From a checkpoint of a small mixture-of-experts model trained on Wikipedia: vocabulary 8192, 4 picks a token.
Below are experts of layer 7 (counted from 0) of a mixture-of-experts language model. Rows are named router (the router's row for the expert), gate (a neuron's input weights, with its number), up (a neuron's input weights, with its number) and show model dimensions 0-255. Each number is 50 + 10 x the weight over its row's rms, rounded and kept within 0 to 99.
After each expert's rows: "mostly gets" lists some tokens that are sent to it at least half of the time; "gets" lists some tokens that make up at least twice as much of what it gets as of all text. This comes from a sample of Wikipedia text that the model never trained on. Tokens count by the router's weight.

# expert 53
router:57 50 57 56 61 45 56 30 50 57 48 55 36 58 43 43 51 63 55 65 41 42 34 42 58 38 45 45 53 52 43 44 31 50 48 40 37 52 36 64 32 51 50 35 54 63 56 51 55 27 51 47 46 82 43 47 51 53 40 47 66 40 50 53 41 52 35 42 71 48 40 40 52 62 51 60 42 44 54 52 64 59 70 33 65 44 59 47 49 65 57 48 55 64 38 54 64 34 51 47 50 62 57 51 64 58 50 45 56 61 52 53 54 67 42 62 47 51 48 56 22 55 42 54 38 46 44 39 32 30 52 45 54 50 54 62 62 43 50 46 38 44 54 68 50 54 44 57 39 65 52 39 42 70 40 37 55 67 60 38 49 39 54 43 39 37 55 52 48 59 63 73 55 48 50 52 47 73 53 52 49 65 51 73 51 65 42 63 43 53 40 49 45 43 56 48 59 49 53 46 49 48 33 44 54 40 41 54 57 38 41 31 65 70 66 48 49 51 40 33 46 79 41 45 43 54 62 51 59 60 45 62 46 59 40 42 54 36 52 52 36 64 30 39 48 36 49 56 46 45 55 40 41 59 57 39
gate0:35 59 44 48 59 48 53 60 52 65 64 68 60 34 35 40 55 54 66 49 46 68 50 41 65 38 39 59 38 58 40 43 61 52 47 58 66 50 45 47 47 45 61 46 51 64 45 56 27 50 47 41 59 67 61 61 56 57 42 43 56 46 55 34 28 51 45 57 54 54 32 42 49 56 41 55 52 43 63 52 45 56 47 50 58 51 52 60 54 53 41 59 59 49 62 49 51 67 51 60 57 56 66 43 61 56 34 56 53 52 50 53 58 55 41 63 45 36 31 64 33 50 69 51 53 35 60 33 56 50 36 56 44 47 67 30 69 43 50 55 60 54 55 42 42 51 50 65 41 43 43 35 43 41 46 47 46 47 44 51 48 39 50 49 37 50 43 43 63 55 71 46 73 52 63 61 51 54 55 55 46 69 58 54 43 40 45 39 49 41 49 58 48 43 63 47 59 49 27 50 41 38 44 41 56 41 40 47 61 39 77 42 71 45 51 40 69 30 35 51 63 32 52 54 34 59 38 55 50 46 42 57 69 45 34 49 53 50 41 52 59 55 62 35 44 49 33 48 39 55 50 72 46 23 61 50
up0:35 53 61 58 63 37 53 53 60 65 31 54 58 49 37 57 73 50 63 40 49 52 59 62 65 76 44 47 44 54 31 56 40 54 48 32 63 47 40 64 55 45 55 54 51 45 48 38 38 53 55 33 63 46 46 56 53 53 47 58 44 49 61 44 40 55 40 60 62 43 25 43 61 46 61 58 43 50 46 48 60 40 53 48 48 36 35 47 78 53 40 49 49 47 68 60 53 58 47 51 60 46 53 61 53 57 46 45 56 49 56 47 58 49 42 68 50 50 39 41 33 31 64 51 68 39 63 48 69 52 42 51 51 54 39 39 58 44 60 54 59 54 69 51 58 66 46 52 57 36 55 44 33 59 35 49 45 61 49 56 47 31 36 59 35 34 39 46 64 68 57 39 51 51 62 58 58 43 55 45 44 55 43 54 34 31 54 53 51 42 55 50 38 50 68 54 61 34 45 36 42 28 47 46 54 57 56 49 38 27 54 45 55 55 47 51 66 55 51 71 51 46 33 67 51 64 66 43 47 64 42 63 59 44 26 42 48 52 54 53 66 57 38 46 43 45 47 46 46 43 50 46 35 28 63 42
mostly gets: " d", " f", " st", " l", " g", " sh"
gets: " f", " d", " t", " b", " D", " l"

# expert 4
router:55 45 45 55 53 50 36 39 67 51 44 45 58 43 62 55 39 56 38 56 73 53 49 49 56 43 42 51 60 56 62 44 50 70 62 43 36 49 49 45 28 53 60 62 55 52 53 46 56 55 39 52 39 55 58 55 57 69 56 29 66 39 56 40 35 44 59 44 47 48 57 48 61 65 60 66 45 45 61 61 70 46 63 35 71 66 53 43 39 66 42 74 38 61 46 39 63 48 52 58 38 62 49 43 60 56 48 30 54 47 52 57 38 66 55 55 38 45 60 42 24 45 63 55 45 51 54 40 44 65 55 42 51 53 53 61 54 48 49 49 45 42 46 63 52 60 59 60 52 48 52 48 60 52 65 46 54 53 48 57 48 44 64 54 39 54 41 48 30 65 28 59 66 35 56 58 45 54 40 38 38 49 43 74 64 45 46 55 60 55 41 56 47 44 56 51 54 51 43 34 45 36 41 53 41 47 30 49 56 43 72 29 39 36 49 48 72 35 57 48 65 36 36 53 46 59 30 50 41 58 51 49 47 54 43 42 38 61 46 45 45 47 52 23 37 57 42 41 61 50 60 45 57 53 38 28
gate0:50 56 44 45 62 55 54 56 39 55 68 45 38 60 75 65 29 65 68 46 47 61 65 53 70 55 41 53 59 43 62 53 53 61 53 57 43 48 59 64 47 65 63 60 65 51 59 52 63 57 21 57 46 47 53 49 50 51 47 62 59 45 49 66 49 42 51 51 52 54 41 45 47 69 46 59 65 46 57 57 59 45 48 33 58 47 43 45 55 58 44 48 32 53 47 40 51 33 48 63 47 49 59 55 55 53 60 26 40 26 36 37 49 50 51 40 50 61 55 59 51 49 51 27 57 49 51 50 53 50 68 56 47 53 64 47 59 57 39 62 53 61 49 38 46 56 39 69 45 56 58 58 47 45 54 60 51 69 50 60 61 51 52 72 56 53 46 40 57 62 63 43 64 54 39 63 33 56 47 58 57 57 48 44 36 46 34 33 48 52 57 55 71 59 48 42 49 41 46 51 51 56 37 46 57 38 40 55 54 67 74 57 50 56 55 48 78 49 61 48 53 37 38 22 29 61 27 62 48 59 52 48 42 41 43 44 35 46 41 61 49 36 55 45 36 56 39 51 43 59 67 44 56 56 58 37
up0:46 58 46 52 57 55 52 43 55 54 65 49 38 64 89 55 47 54 64 45 56 58 57 43 55 57 55 50 60 55 57 45 52 55 54 43 37 51 60 72 45 57 41 64 52 63 57 61 61 44 34 52 48 63 61 53 53 59 47 49 52 55 49 61 42 47 33 44 45 63 45 47 50 69 53 71 71 63 58 48 54 46 58 31 44 42 35 49 40 52 48 56 45 63 53 43 53 57 65 60 34 47 63 50 51 59 44 35 48 32 52 46 45 48 55 47 37 57 60 45 58 48 53 36 52 41 36 57 52 47 62 59 36 50 42 42 69 56 39 67 52 61 38 37 44 55 48 75 57 50 69 58 49 32 58 64 45 70 47 65 60 52 44 70 57 54 52 45 45 64 43 51 45 49 34 59 34 61 55 44 38 57 50 42 22 46 54 33 60 50 51 68 62 33 61 52 44 51 52 50 51 56 38 59 54 54 57 60 59 63 86 55 52 41 43 44 78 39 56 45 51 46 43 41 30 60 35 50 55 46 36 45 42 39 48 54 42 43 39 51 59 39 59 43 46 43 37 44 50 65 55 50 61 46 63 39
mostly gets: " N", " (N", " \"L", " (L", " \"N", " (O"
gets: " N", " a", " two", "L", " n", " for"

# expert 10
router:55 58 52 48 52 65 52 33 68 45 42 41 49 55 48 64 36 45 45 48 59 58 57 44 58 51 44 35 59 26 67 48 40 41 63 65 42 58 51 59 56 42 51 64 60 48 18 41 46 36 63 49 48 57 49 35 67 48 64 65 49 41 50 37 41 50 37 27 48 63 56 38 47 56 46 67 51 57 47 36 71 46 64 39 53 46 41 56 42 66 53 70 52 57 47 62 55 46 49 42 31 60 60 46 50 45 45 43 29 46 57 42 52 50 61 57 40 51 56 64 29 46 38 54 45 43 32 43 58 45 57 43 72 43 54 49 71 62 44 58 50 38 52 58 50 59 38 45 26 52 58 57 45 56 44 35 60 51 60 54 46 53 40 31 52 38 44 50 44 61 54 39 64 71 46 50 50 60 39 30 49 38 36 50 55 55 56 56 40 51 32 56 40 40 43 50 42 44 42 38 47 42 49 40 57 42 38 70 62 61 38 38 47 45 60 47 43 50 58 45 48 40 37 43 35 46 45 67 67 57 69 31 36 57 34 54 53 50 66 48 47 48 54 52 51 53 56 52 59 43 53 34 50 66 58 56
gate0:49 47 54 44 45 33 38 61 52 34 40 49 37 58 48 43 49 48 52 55 63 55 45 51 60 44 41 40 49 45 62 52 60 35 50 48 58 59 55 52 40 41 68 59 44 57 52 42 43 58 56 75 56 42 60 40 49 48 55 43 38 35 54 67 48 48 55 74 69 35 52 57 56 47 54 53 44 46 53 42 61 50 44 58 45 35 42 49 32 50 52 36 48 52 53 50 53 63 46 42 46 63 35 44 47 44 55 50 37 53 38 59 20 51 59 57 28 34 38 45 34 55 58 66 57 59 71 38 59 42 26 47 47 53 49 74 63 51 67 50 38 56 45 50 49 49 63 45 62 42 40 46 46 60 46 51 31 56 70 41 53 49 36 47 52 50 37 42 54 39 48 44 45 33 51 49 46 57 54 55 42 53 56 39 39 46 60 61 54 34 53 49 56 41 62 67 62 43 29 88 54 44 24 43 34 53 44 49 55 51 41 50 39 57 59 49 48 63 50 43 62 75 49 56 57 43 32 42 62 56 79 50 45 56 40 43 54 43 51 60 69 57 43 53 53 42 53 54 47 51 50 63 53 68 42 54
up0:44 35 51 49 56 35 36 45 50 37 42 67 49 55 44 47 49 48 64 44 43 41 49 59 59 45 36 57 54 59 48 39 43 45 43 43 48 44 40 60 49 40 45 61 55 43 49 47 42 44 50 73 54 53 51 48 42 50 59 54 44 48 50 39 67 53 42 49 41 49 49 41 62 38 46 59 30 55 49 43 53 49 50 35 44 40 33 53 49 53 49 53 50 56 74 50 32 56 39 44 47 71 37 54 55 46 37 36 36 59 44 63 63 39 62 52 35 39 57 45 38 62 58 60 50 62 59 58 51 62 38 40 45 53 44 63 53 57 76 56 49 49 33 50 61 40 62 51 71 45 38 39 40 55 64 51 42 46 64 55 60 49 48 54 39 39 41 53 54 29 41 41 64 45 36 46 25 43 37 46 36 35 45 43 53 49 58 45 49 48 29 64 19 44 54 57 57 42 37 80 50 60 43 44 39 60 64 53 50 49 35 48 51 51 36 54 58 60 45 56 48 61 36 55 50 61 49 48 68 49 68 74 47 54 47 55 49 57 33 63 52 39 43 49 49 53 57 57 41 44 60 41 74 53 77 29
mostly gets: " wrote", " tells", " provide", " gave", " create", " how"
gets: " of", " with", "ing", " that", " to", "ed"

# expert 63
router:54 56 51 57 51 46 58 45 46 35 47 59 42 50 48 76 49 59 44 40 38 46 43 46 54 61 35 68 54 29 59 63 47 64 53 74 36 40 37 47 45 45 49 55 65 34 44 44 51 44 52 39 43 48 52 42 60 73 51 52 59 50 32 58 40 53 54 44 72 61 53 44 68 53 56 45 38 59 64 29 59 48 60 45 84 61 50 65 46 64 46 49 38 47 58 42 50 42 45 36 55 59 54 66 48 57 50 41 41 43 47 46 42 52 50 59 35 62 45 62 49 53 47 49 43 57 58 34 52 49 38 42 58 53 45 36 51 51 53 66 42 59 65 54 59 47 48 59 49 74 55 62 64 66 61 31 47 48 73 40 38 51 46 49 49 42 48 48 50 55 51 39 61 51 53 54 43 44 51 44 58 67 34 72 68 58 41 51 40 53 40 66 45 57 51 53 55 48 44 40 45 53 55 41 63 23 40 51 39 46 55 38 54 58 45 42 42 43 53 46 38 55 44 51 53 56 46 70 42 52 61 31 51 51 18 43 49 52 48 41 55 68 53 33 53 25 45 34 46 46 67 43 49 57 56 43
gate0:52 47 53 63 50 47 55 49 43 30 44 50 35 53 53 59 47 43 52 65 51 45 47 67 46 67 50 36 50 68 24 60 25 48 65 40 72 44 54 38 43 51 47 34 65 58 57 45 51 36 54 60 50 49 64 58 58 46 51 47 43 62 46 54 42 54 50 41 63 52 49 34 53 57 47 50 62 51 49 68 44 64 50 49 51 57 58 56 36 54 58 46 39 41 50 39 59 34 38 45 45 49 54 70 59 75 53 51 60 42 44 60 43 52 53 60 50 43 58 52 51 56 44 61 56 45 26 36 41 82 60 39 55 55 33 54 46 41 45 64 49 55 63 61 39 49 56 35 61 48 41 66 67 41 49 33 52 75 65 51 37 40 57 37 65 53 37 50 52 46 44 42 46 51 54 25 53 43 58 52 60 52 43 45 62 61 41 59 52 61 48 53 27 57 47 65 66 37 39 54 29 44 64 48 48 57 54 43 36 52 72 50 49 59 53 42 47 39 54 43 36 46 39 56 39 49 56 51 69 50 60 40 49 51 50 55 43 30 36 53 40 48 44 70 56 63 59 47 38 50 53 36 51 42 54 62
up0:38 33 56 57 48 52 44 45 43 37 47 52 45 35 38 55 52 63 41 63 57 49 49 54 55 56 47 54 54 57 20 66 38 37 57 48 70 53 45 48 47 53 60 47 57 54 46 51 57 47 54 43 47 52 62 47 50 55 47 61 47 65 37 43 54 51 47 59 60 43 53 33 43 54 48 37 46 47 49 65 39 69 46 43 38 48 66 75 41 59 55 40 34 30 40 50 54 56 42 36 51 40 51 70 57 61 57 47 41 34 47 55 36 55 58 51 62 48 59 41 47 57 35 81 49 33 49 36 50 77 59 51 40 49 46 41 41 55 50 62 72 51 75 64 67 48 47 42 44 43 48 54 51 44 58 36 61 50 45 47 40 54 56 43 63 36 47 53 58 29 45 27 54 42 57 45 36 39 55 42 72 47 41 37 62 42 38 51 47 56 40 61 43 46 52 48 68 42 54 62 34 44 55 50 57 38 57 34 55 66 53 43 48 47 51 52 63 35 71 47 43 47 45 48 31 38 69 55 72 48 54 47 52 45 60 47 42 53 40 45 50 44 41 65 69 62 56 46 40 60 60 29 51 54 50 56
mostly gets: " £", "′", " 4:", " 3:", "′0", " 53"
gets: "1", "2", "7", "3", "5", "9"

# expert 93
router:53 52 46 52 47 57 56 52 64 55 52 66 34 37 58 52 38 51 41 75 59 48 59 51 59 37 31 66 59 38 42 47 39 45 69 51 44 48 60 47 39 39 55 54 56 52 36 46 58 51 46 51 54 46 48 60 63 59 48 48 65 37 42 65 40 71 50 44 57 69 46 41 58 48 45 52 37 44 43 56 48 58 58 49 74 71 50 68 43 68 39 49 65 43 51 47 46 42 36 52 56 52 47 70 49 60 51 45 31 47 53 54 44 59 56 49 50 55 48 50 58 34 42 45 55 40 53 42 62 55 51 29 60 47 54 51 59 47 46 45 59 37 70 48 64 63 35 56 37 63 39 55 41 52 59 44 60 60 52 52 46 47 46 49 51 29 43 61 58 49 67 39 59 37 54 67 48 53 42 48 57 59 40 54 47 48 45 62 47 46 40 65 60 57 36 65 64 63 55 53 62 47 35 46 48 30 41 56 61 51 45 46 48 45 64 50 62 59 50 63 57 31 51 30 43 63 42 62 72 47 74 50 47 63 25 53 35 43 52 54 55 55 42 51 64 34 52 47 46 29 63 39 55 37 45 19
gate0:41 62 44 44 39 31 54 55 59 53 49 68 58 49 62 67 62 59 31 63 39 41 72 59 41 50 31 57 46 65 27 47 47 59 62 50 44 58 49 63 51 55 66 65 49 66 32 56 52 39 44 51 65 55 37 52 62 53 62 50 36 65 37 66 56 62 62 51 37 51 47 71 66 56 54 56 37 52 64 45 44 47 38 39 44 51 56 52 42 58 52 45 51 51 49 56 48 53 39 62 48 47 44 60 54 46 57 54 40 50 45 57 54 55 36 59 54 51 46 38 64 36 49 43 44 39 50 43 41 43 66 46 37 47 43 55 43 43 38 59 60 48 54 46 67 61 59 61 59 45 39 38 41 57 42 44 53 48 39 56 51 36 46 57 39 30 48 53 62 56 60 46 54 53 52 50 56 46 41 41 52 43 45 55 57 53 61 64 51 64 48 64 43 45 31 68 63 37 56 49 60 35 36 55 29 37 41 55 37 54 54 36 39 36 39 39 53 72 33 56 49 40 57 22 58 78 43 40 54 51 58 41 47 68 64 36 32 42 47 65 43 30 54 62 52 47 48 45 65 41 39 53 48 64 45 53
up0:42 51 50 48 39 45 62 63 51 55 63 63 47 54 70 77 58 69 47 63 41 46 63 65 48 53 38 61 46 46 35 44 54 63 68 54 38 48 60 58 46 64 65 63 58 71 60 47 52 43 31 45 63 55 40 30 50 62 57 57 48 67 47 65 53 61 62 44 41 47 33 63 52 45 47 41 20 56 60 41 49 41 42 36 39 44 48 57 45 49 34 37 38 42 53 58 56 40 52 50 42 39 51 69 34 47 51 66 37 44 46 47 62 46 48 59 63 54 54 40 62 51 50 67 42 53 57 46 38 41 69 50 42 48 43 60 38 53 54 46 52 44 52 52 66 68 58 64 58 49 52 42 43 57 30 43 44 51 55 67 41 37 36 60 43 37 44 49 71 41 61 57 65 43 38 50 58 45 47 38 61 36 41 50 57 51 46 55 47 60 44 63 47 41 35 47 64 35 65 51 54 36 46 43 47 47 39 34 49 65 45 44 40 52 39 30 55 66 41 57 36 42 52 21 54 54 42 50 50 49 60 44 43 54 57 29 38 50 47 63 42 44 59 59 50 51 43 51 62 49 33 59 40 44 45 47
mostly gets: "°N", ".7", ".4", ".8", ".0", " 0.0"
gets: ".4", ".7", ".8", ".9", ".3", ".6"

# expert 6
router:46 63 56 45 38 62 64 42 57 33 46 50 32 47 64 71 52 50 44 54 48 53 57 45 30 48 46 66 66 59 55 67 48 51 65 58 46 52 51 59 62 54 73 49 72 40 36 51 64 57 40 44 35 74 57 62 67 43 57 49 50 41 38 45 54 41 58 37 50 60 44 34 56 62 50 53 53 48 64 45 62 32 56 44 55 66 43 69 59 65 38 53 63 54 51 54 58 46 62 52 33 64 40 53 52 58 54 54 50 46 57 42 55 46 51 48 38 47 56 54 36 40 38 49 43 30 41 56 58 41 52 48 57 31 48 40 48 52 65 41 50 34 71 53 38 51 48 74 33 57 51 61 55 49 59 41 51 48 64 29 50 49 41 49 55 49 43 55 43 57 60 58 54 48 65 45 47 67 42 62 45 62 39 55 40 52 69 60 47 45 40 47 39 47 49 41 55 23 42 45 62 43 29 51 35 43 36 64 51 51 47 56 60 60 67 50 45 61 47 46 45 64 40 55 41 33 43 49 55 50 57 64 54 46 32 48 35 50 59 63 37 45 37 45 37 35 46 31 63 51 51 55 27 40 50 49
gate0:56 72 53 28 64 51 44 40 70 41 52 52 41 44 51 54 55 33 47 51 50 43 74 68 33 29 48 57 46 51 52 50 58 45 53 37 52 61 50 38 55 53 68 35 48 44 42 47 47 48 72 41 52 45 63 61 58 46 46 61 70 51 58 42 44 46 60 57 38 45 47 34 59 43 53 49 48 42 52 35 52 20 51 62 54 50 44 49 57 44 55 64 53 56 41 34 47 43 46 54 34 61 55 46 50 49 48 42 56 36 44 45 58 55 61 76 44 35 50 38 36 60 57 51 58 41 51 46 45 66 61 38 47 54 35 32 51 52 57 50 64 51 50 56 54 37 45 39 58 31 59 58 51 52 64 53 60 67 60 51 55 42 46 55 59 50 55 54 39 64 63 58 41 49 33 78 67 52 46 67 69 46 64 44 56 50 38 51 57 56 48 58 40 42 55 51 46 34 41 42 61 52 48 46 41 42 44 49 47 52 37 35 63 59 55 56 54 67 40 47 45 45 44 44 51 55 30 55 47 57 30 45 57 52 41 27 47 47 48 66 65 44 69 45 48 60 38 45 39 57 49 47 31 56 23 66
up0:58 63 56 59 61 47 39 39 46 41 54 70 53 58 48 51 60 42 33 67 51 49 61 66 34 59 43 41 37 70 40 35 59 62 32 55 58 42 30 26 79 52 41 41 57 54 47 46 46 51 52 41 57 50 63 46 56 44 41 65 51 55 45 34 43 48 56 56 60 48 58 61 48 35 61 48 45 53 51 42 43 33 46 64 55 44 51 50 68 59 59 58 59 41 38 50 50 56 45 63 52 47 50 66 39 68 51 38 62 44 42 43 61 53 47 53 69 52 50 58 26 56 61 62 56 54 29 36 30 39 41 38 34 41 62 39 52 39 61 44 54 49 33 35 42 42 49 64 60 33 43 39 59 37 48 32 43 57 44 51 44 43 52 41 56 65 55 69 43 40 64 46 60 28 56 65 63 40 30 42 48 54 56 37 66 46 37 61 45 54 40 57 46 45 48 55 55 42 35 60 48 50 37 55 54 56 36 49 41 48 58 40 60 58 41 49 43 51 47 54 45 46 31 52 53 48 36 34 72 35 23 46 45 53 50 49 49 54 35 55 45 46 52 48 52 49 58 41 38 48 51 48 62 60 47 39
mostly gets: " named", " titled", " name", " renamed", " called", " known"
gets: " as", " known", " such", " called", " name", " named"

# expert 43
router:49 35 36 51 70 73 43 39 66 58 44 50 49 41 53 62 44 58 27 38 61 56 46 52 55 58 25 59 46 43 61 56 50 52 64 55 35 38 55 51 41 56 58 50 50 54 45 42 48 38 50 38 36 52 47 58 45 64 48 47 62 39 55 43 41 49 42 52 62 54 52 27 62 56 47 67 54 48 61 50 54 38 49 32 80 60 60 55 41 62 47 65 44 47 46 39 42 57 46 48 38 55 62 59 52 64 59 27 60 28 52 64 37 55 61 47 31 52 53 63 45 50 44 55 38 47 47 43 54 49 41 51 42 38 54 56 47 49 41 58 59 56 60 53 66 56 64 49 36 65 45 37 34 59 61 39 44 48 45 56 51 36 39 47 52 39 50 59 42 56 54 45 63 44 59 58 39 46 59 58 45 68 46 59 50 65 41 45 55 53 30 59 60 46 53 63 43 38 53 51 26 40 37 49 42 33 42 50 50 49 70 43 42 44 55 66 76 50 59 36 52 44 35 49 28 57 38 54 54 54 59 52 60 52 46 48 58 50 52 45 46 42 68 40 43 31 37 51 62 42 59 52 58 66 36 26
gate0:60 48 44 45 61 57 40 45 58 61 49 49 26 47 38 44 59 57 44 43 52 30 49 30 52 60 57 71 65 70 53 30 52 68 47 41 36 49 48 58 48 51 38 65 51 60 62 56 45 48 51 47 48 37 68 57 65 55 35 55 41 45 56 51 40 48 49 61 40 50 55 43 40 69 57 45 50 44 63 54 57 43 59 34 62 54 48 61 38 53 71 33 47 47 51 28 44 49 46 51 46 54 56 48 32 58 61 51 63 38 46 65 45 43 45 52 50 60 48 58 62 40 45 52 45 43 50 46 27 50 59 55 31 45 44 54 59 37 50 34 58 61 50 51 58 70 49 31 51 42 35 36 32 64 51 27 42 51 60 52 67 55 53 59 56 47 36 54 43 36 75 60 52 37 40 39 38 56 50 49 44 41 57 50 57 72 67 40 53 47 29 32 59 38 45 49 45 38 58 39 40 38 32 52 53 64 46 46 58 66 61 29 40 38 28 56 60 44 51 51 47 64 47 49 36 52 37 64 54 51 50 36 57 54 44 38 44 37 47 59 44 45 47 53 37 48 44 47 52 42 57 52 54 61 51 54
up0:48 52 57 52 43 63 43 29 56 48 51 43 35 45 54 38 53 63 44 44 49 47 40 32 42 56 54 61 57 61 56 44 56 63 53 47 41 61 54 55 48 31 33 47 54 63 76 48 59 54 77 24 40 47 42 54 65 43 38 67 38 60 54 31 45 66 60 52 53 41 52 51 44 73 53 44 62 35 58 45 68 53 47 43 57 54 36 46 40 52 40 37 33 32 57 39 38 49 53 56 54 62 51 49 37 53 54 51 54 26 54 58 37 54 43 53 60 49 29 41 51 35 44 52 37 43 55 64 34 45 54 51 31 40 62 44 42 41 54 35 59 59 46 55 59 53 35 39 51 41 44 33 47 65 52 35 56 39 72 57 42 60 46 66 49 49 47 53 32 40 63 57 36 53 41 49 47 58 53 39 50 34 64 60 62 62 68 44 59 55 32 46 61 49 45 39 57 54 57 47 53 44 42 54 40 57 47 37 44 69 64 55 49 37 42 55 62 44 63 50 68 37 51 52 53 51 43 51 30 47 56 41 39 42 54 30 43 49 44 51 52 70 55 55 32 49 55 47 57 39 56 59 62 51 40 47
mostly gets: " three", " five", " four", " six", " seven", " eight"
gets: " 1", " 2", " 3", " 4", " 5", " 6"

# expert 13
router:50 58 52 56 75 56 47 65 41 38 49 58 47 44 49 54 54 57 42 40 65 53 51 41 56 41 44 49 60 54 66 53 47 75 79 44 45 38 42 50 47 48 65 48 43 60 40 49 46 44 52 53 33 58 42 63 53 67 45 66 45 42 33 30 58 49 49 50 57 58 41 48 58 54 43 55 42 52 40 69 66 39 62 48 63 54 50 65 24 69 35 53 54 61 46 56 58 49 62 42 58 64 62 44 62 50 43 45 51 38 63 71 39 58 48 53 42 49 54 79 50 44 46 52 51 39 58 54 42 43 43 50 38 35 45 58 61 40 41 52 44 37 50 46 54 46 52 71 45 69 55 41 47 65 43 32 53 56 51 54 62 40 69 56 71 53 29 50 62 49 64 62 45 50 63 48 41 56 45 48 51 50 39 60 52 61 42 57 55 31 51 59 38 57 47 48 33 65 51 51 49 28 34 59 54 39 39 33 44 39 48 31 30 53 63 69 50 46 31 48 58 51 36 54 43 51 42 43 44 45 47 39 49 52 61 44 55 58 69 41 55 43 45 57 40 58 51 40 57 51 58 29 47 53 40 49
gate0:54 44 48 44 59 53 65 58 64 69 62 48 50 52 58 46 28 50 59 45 40 41 50 51 69 47 53 67 48 50 42 51 52 47 50 55 41 54 48 29 47 52 44 60 68 54 45 67 61 54 31 43 39 51 62 37 43 51 40 41 54 34 51 49 37 39 44 34 61 47 61 56 40 53 40 73 40 54 36 39 52 45 62 44 63 64 70 57 40 57 36 53 57 63 56 46 48 42 58 52 40 37 47 65 61 37 47 34 49 55 59 51 48 47 51 53 41 55 46 51 53 71 41 41 54 45 55 60 51 31 49 50 35 48 76 55 38 41 39 59 48 44 41 54 64 40 42 40 33 52 53 40 66 49 47 38 64 56 59 59 45 45 45 67 65 61 43 42 68 49 38 60 53 47 56 46 53 50 64 53 67 61 49 49 59 57 52 49 54 25 30 41 34 56 39 64 59 49 55 54 33 58 42 46 57 59 53 57 32 49 58 40 68 49 49 35 28 44 48 74 52 38 48 50 55 69 53 71 31 34 45 42 63 60 58 45 35 56 57 44 47 28 46 42 40 56 52 45 34 45 33 50 48 42 53 55
up0:52 43 51 49 63 60 52 64 59 59 58 37 63 56 58 57 51 38 52 48 41 41 56 48 58 63 58 71 55 50 46 64 39 53 60 49 40 42 49 53 39 50 31 56 64 65 33 64 45 56 41 42 39 43 54 52 54 55 52 36 58 45 57 52 38 50 36 50 64 38 61 64 47 38 54 66 39 45 51 52 68 39 49 30 57 55 53 50 32 62 37 49 52 48 54 46 59 45 75 44 68 26 37 57 53 43 49 51 61 63 41 57 45 51 38 58 51 33 48 53 55 63 39 53 45 42 58 49 52 35 47 67 34 59 49 42 45 33 54 55 59 44 45 63 66 46 48 59 31 55 45 39 72 38 70 52 50 37 34 56 36 44 56 54 63 63 48 30 57 63 70 54 53 44 55 35 45 52 47 52 41 49 58 60 49 48 63 70 69 38 54 71 32 51 57 65 56 53 60 55 59 40 28 36 40 41 48 61 48 32 58 51 62 51 48 45 44 61 34 62 56 47 60 53 70 62 57 52 37 51 53 44 53 55 63 41 47 45 52 57 47 59 44 42 36 44 64 35 45 35 38 64 65 57 58 47
mostly gets: " (", " (2", " (5", " (18", " (3", " (s"
gets: " (", " (1", " (2", "(", " (C", " (201"

# expert 92
router:43 50 57 44 62 47 61 31 57 41 42 66 50 46 68 62 50 70 43 61 64 33 51 52 30 43 55 54 59 54 58 49 39 55 63 60 36 53 24 53 42 56 56 63 27 60 46 52 66 45 46 51 48 37 33 63 42 65 49 58 57 50 42 51 39 41 51 38 54 60 31 41 45 36 43 53 59 38 57 47 39 49 45 38 53 50 62 53 37 62 37 60 34 58 37 49 64 36 44 40 45 59 62 46 70 50 42 52 57 38 51 43 44 60 62 46 36 46 50 51 51 50 50 69 43 42 50 39 54 46 54 46 65 33 59 49 59 44 64 64 56 33 73 53 58 51 49 46 31 66 50 44 50 71 52 42 60 59 67 35 56 35 57 51 49 45 51 60 60 46 55 52 65 62 38 57 29 73 62 54 59 53 47 54 62 59 45 56 32 54 50 59 51 56 46 60 44 47 50 35 57 47 52 54 37 35 42 52 66 42 50 54 47 48 61 47 74 58 46 50 52 53 49 35 28 56 54 51 50 42 64 58 52 59 41 36 62 38 71 62 49 60 58 39 52 52 38 64 63 53 60 36 46 62 50 64
gate0:29 68 39 38 43 38 34 68 66 60 41 51 49 38 39 54 53 35 55 67 44 60 65 54 45 45 44 60 40 52 49 65 52 75 51 57 45 53 49 40 43 55 36 57 39 40 33 46 60 35 62 38 41 64 44 62 50 49 35 43 64 45 51 57 41 62 47 40 50 49 49 33 32 70 51 48 62 35 37 64 56 45 41 62 49 44 49 52 50 46 47 45 53 57 53 56 44 39 50 41 40 43 57 25 41 34 60 42 48 30 43 72 44 57 44 44 46 49 42 41 46 41 34 43 54 68 44 59 57 48 40 69 59 44 53 45 48 34 40 63 38 48 48 61 44 53 40 37 25 41 42 67 28 51 49 53 54 58 31 42 33 52 47 34 48 52 64 62 51 48 52 46 37 34 44 72 36 45 67 30 53 67 39 58 56 39 39 42 50 60 55 64 43 53 37 28 45 63 60 44 62 58 36 46 40 48 58 56 49 48 54 48 65 55 52 47 48 55 38 49 44 45 63 60 52 57 57 60 56 48 47 65 57 44 67 42 51 48 44 45 49 61 59 51 61 46 66 51 59 51 48 50 38 64 54 50
up0:47 52 52 74 30 60 47 37 51 53 64 40 54 48 45 42 54 60 40 33 40 47 49 37 48 44 53 45 37 46 54 37 42 44 66 59 64 56 47 46 51 59 54 54 68 40 54 60 49 61 38 51 45 43 53 51 51 45 65 58 53 42 47 60 48 43 75 38 42 64 74 62 64 57 42 34 63 46 48 78 52 50 65 38 39 52 56 63 47 57 52 65 54 36 44 55 37 58 30 31 52 59 43 53 36 61 52 48 62 72 51 49 61 52 58 45 46 52 49 47 68 47 59 51 43 37 48 46 49 57 54 39 38 60 38 45 46 55 56 50 60 60 39 37 57 47 48 55 45 55 50 45 69 46 50 61 49 34 48 56 43 41 52 44 48 64 58 47 63 56 54 50 44 45 61 55 53 38 43 55 58 22 49 44 51 57 56 40 61 57 54 57 52 60 39 51 51 52 45 56 51 47 54 41 56 73 40 64 57 62 59 45 50 46 71 45 24 69 67 38 39 65 63 44 69 50 44 53 52 54 66 31 60 66 41 66 46 58 42 39 63 37 53 36 53 49 37 44 27 59 51 50 59 72 64 36
mostly gets: " c", " passeng", " inf", " cas", " camp", " weap"
gets: " c", " m", " C", " M", " cr", " l"